python train.py --n_layer=8 --d_model=320 --n_experts=80 --experts_per_token=4 --d_expert=192 --d_shared_expert=0 --activation="reglu" --moe_layers=[1, 2, 3, 4, 5, 6, 7] --router_score="softmax" --normalize_top_k=true --routed_scale=2.0 --balance_loss=0.0189 --balance_bias=false --n_groups=8 --groups_per_token=3 --init_std_router=0.0319 --lr_router=0.000999 --vocab_size=14953 --norm="layernorm" --norm_eps=1e-07 --tie_embeddings=false --optimizer="muon" --lr=0.00265 --beta1=0.9 --grad_clip=0.5 --batch_tokens=131072 --seq_len=256 --train_tokens=1986000000 --steps=15152 --dataset="wikipedia_en"
Below are experts of layer 2 (counted from 0) of a mixture-of-experts language model. Rows are named router (the router's row for the expert) and show model dimensions 160-239. Each number is 500 + 50 x the weight over its row's rms, rounded and kept within 0 to 999. Numbers have three digits each.
Before each expert's rows: a language model's description of what the expert responds to; "comes before" lists some tokens at least twice as common just after its tokens as in all text. This comes from a sample of Wikipedia text that the model never trained on. Tokens count by the router's weight.

# expert 26
Initials and citation dots. Periods and author initials in references and bibliographies, such as J., A., p., and &, plus sentence-final periods before headings.
comes before: "\n\n", " The", "\n", " ", "S.", " He"
router:521489503554490419597555451409471525460588491491538435517393445593384458464548445544496471640436426521391480542465492542529570436443543518537465544488550496428525518477503497567532537511503507480562493480483427500568543441447539482454516492

# expert 40
Years and quantities. Digits finishing years and numbers, plus time and quantity words such as years, period, million, th century, %, and the word-piece "art".
comes before: " | ", ".", ",", "–", ")", " |"
router:460551440539532483542509553490532441579425446502462549400476540456445541592539578461464525479481535557532560453506501537468427457549491549487455491525482382500486583496572537507539479445411426436453470560513544520503488590523462481545482579

# expert 59
Section heading markers. Equals-sign runs around wiki section headings like ==Early years== or ===Second leg===, plus phrases like (aged and (born.
comes before: "\n", "\n\n", "1", "2", " ", " =="
router:529454609476533475489437444548499452468533528601476455603446624537548572459450545475493512488505469372509519438496464447405479472422522425451413503545496467482426501483469463529438507573481494514527477505416576412573538452454431447515543412

# expert 27
Line breaks in lists. Line breaks starting new list items or table rows, plus in and an pieces inside names like Salinas, Palin.
comes before: "| ", "|", "-", "The", "- ", "|  |"
router:429469464576472494531596491502436473488469521511500528477525496526416563439550566477489411519570480479500540456468399485389410512427503521520457446472478554422561517509432551477495473484503486464498414509640479484546538542441515499562456422

# expert 15
Table pipes and closers. Closing parentheses, semicolons, quotes and pipe separators ending table cells, plus the piece le in Hartlepool or allele.
comes before: "\n", "\n\n", " x", " |  | ", "andidate | Votes |", "et "
router:592531453540536480484488422561534464518525532469544548520595589401480520451510481500521451459452455531523461453435483515492460461448480410496450528496546507428490488456436467524418474479462527439534508544447421449387525512469436503476605595

# expert 1
Table cell separators. Separators between numbers in tables and stat lists, such as pipe delimiters, semicolons, en dashes in scores, and colons in times.
comes before: "1", "2", "0", "3", "4", "6"
router:548433502542477487426487529459461477528536564510443462455521550585562429584548513390560529527513617460536502527515507481594484462453546494533449542542534560524447490468551452560492454468587468498547578486551472427557602402479608455521534483

# expert 4
Table cell separators. Pipe separators between cells in wiki tables, plus "as" and dashes in cast and list lines, such as "Onkar Bhojane as Kartik".
comes before: "\n", " †", " Dem", " US", " George", " World War I"
router:526471512500507535554421489493552604517501456464443536557487541527501525522477543491586493511530429545463447503501612498533507485496512510527446529489517493512455437397459490506433552538445511515538614553475480573496486474463436457432512533

# expert 7
Paragraph and heading breaks. Double line breaks and = signs opening article titles or section headings, plus sentence-final periods and infobox labels like Preceded by.
comes before: "\n\n", "=", "==", "The", " The", "==="
router:480477536501496472533555492550536522464587471543529579561519584512476476423511510525463423497481449559524447515495483429530569511488581458527419516490470479550461505583609514470612480551570503516541498481411533453525469568532447411494555459

# expert 61
Leading digits of numbers. First digit of years and numbers in dates, tables and lists, such as 1 in 1998, plus month phrases like in July.
comes before: "2", ", ", "1", "–", ".", ":"
router:513527439546448433429392603417452507431533416420489484532451518489536481600425489436456550497470598485532466568597452505434426464574535509572574453468530590530424499510595504600533536551635555508409458555553563564502536564533511498533513442

# expert 56
Ranges and taxonomy pieces. En dashes and numbers in ranges or scores (300–320, 6-4, 1–12), plus scientific word pieces like -idae, -ogen, -th century.
comes before: "1", "2", ")", "0", " | ", "6"
router:470487507536489455529455495472485469545411480494552460527450573471466506565489574389519458570405490477565416539478492551524422445579603532548507476422413483560489493495503453570537471451601536452482491486481585431590498462568573509437522453

# expert 11
Numbers and c-fragments. Numbers in tables, dates and page counts, such as 115 pp. or Channel 35, plus c-containing word pieces like Pascacio, Péclet, hex #fccc0a.
comes before: ".", " | ", "–", ",", "th", " |"
router:511499497526434485559514526581419511524514464475503518503485479550516492500470498449471429531603544525522433591453503523487490463538609540507533516399415546437495569545541485502561534590612563514506408497478478570525447537441562482470504494

# expert 16
Infobox line breaks. Line breaks before "- Field:" infobox lines and opening parentheses for births, ages, units and coordinates, such as "(born", "(age", "m (".
comes before: "1", "-", "2", "- Coordinates: ", "- Country:", "- •"
router:568409404563453489509403525429585446481512528440452496414477615549621483463518478483438457532485504533453519480470532578419529510389476550478565517564552402531507524469558487489546515488522551497409492552543459548503556609555419429481560477

# expert 51
Score and math symbols. Hyphens, dashes, slashes, pipes and LaTeX symbols like _{, \, ^ between numbers in scores, formulas and results tables.
comes before: "\n", "0", "1", "2", "3", "\\"
router:470383552523501589479560535558438493555443502505476429492470541432493521450560545453552531544490502473423505461444533436510458560487540443485467565510540491478527427499457514540445512585533479533495503523514473480555491439494454527403563535

# expert 48
Year and number endings. Final digits of years and numbers after a leading 1 or 2 in tables and careers, such as 2-011, 2012–13, 54.33, plus IUPAC.
comes before: "–", ")", " |", "\n", " | ", ":"
router:503537430505504484469510530578488437548481509519528476491490478507544469548470436403557517454460592620417486476462614530479528479577578601468562496538485470483456487439645493509551449446405498554532476522532539429517457517580518474489490579

# expert 2
Sentence-final periods. Periods ending prose sentences, often fused with a word ending like es., ers., ing., ". ; also odd mid-name pieces like Boll-ob-ás, Mits-ub-ishi.
comes before: "\n\n", " The", " He", " In ", " In", " This"
router:424543430490483421557584440497493584580418447508575462547447439472529457523501510466583546546478480473485509499429461553478525545588514487488359514437508389531530529551444575483474562447464516534562483481428499469473570481512541425473519527

# expert 6
Infobox and table structure. Field-name endings, closing parentheses, quotes and pipe cells in infoboxes, tables and discographies, such as Relatives:, Career information, Formats:, | Nominated |.
comes before: "\n", "\n\n", ":", " |", "==", " |  |  | "
router:467581498502606499444528500520493486568590544520496508476552540524476431589458474538484469390466494585493501454537499523548508524433479477576557629523529564519469432471540555491526418563483539517469627468476416495411490499525476400502431487

# expert 44
Digits in tables. Number tokens in tables, scores and years, such as 12 | 12, 6–6, 1-939, and list numbers like 10.
comes before: " | ", "–", " |", "; ", ", ", "."
router:458577403554518475502469474495493509534449477459479534470574455501504469582411577459524506431435547544469459517501526429435471470554591572494558440446501505488457494490557507558539516485491550536475463518557549469493459585423523532548500611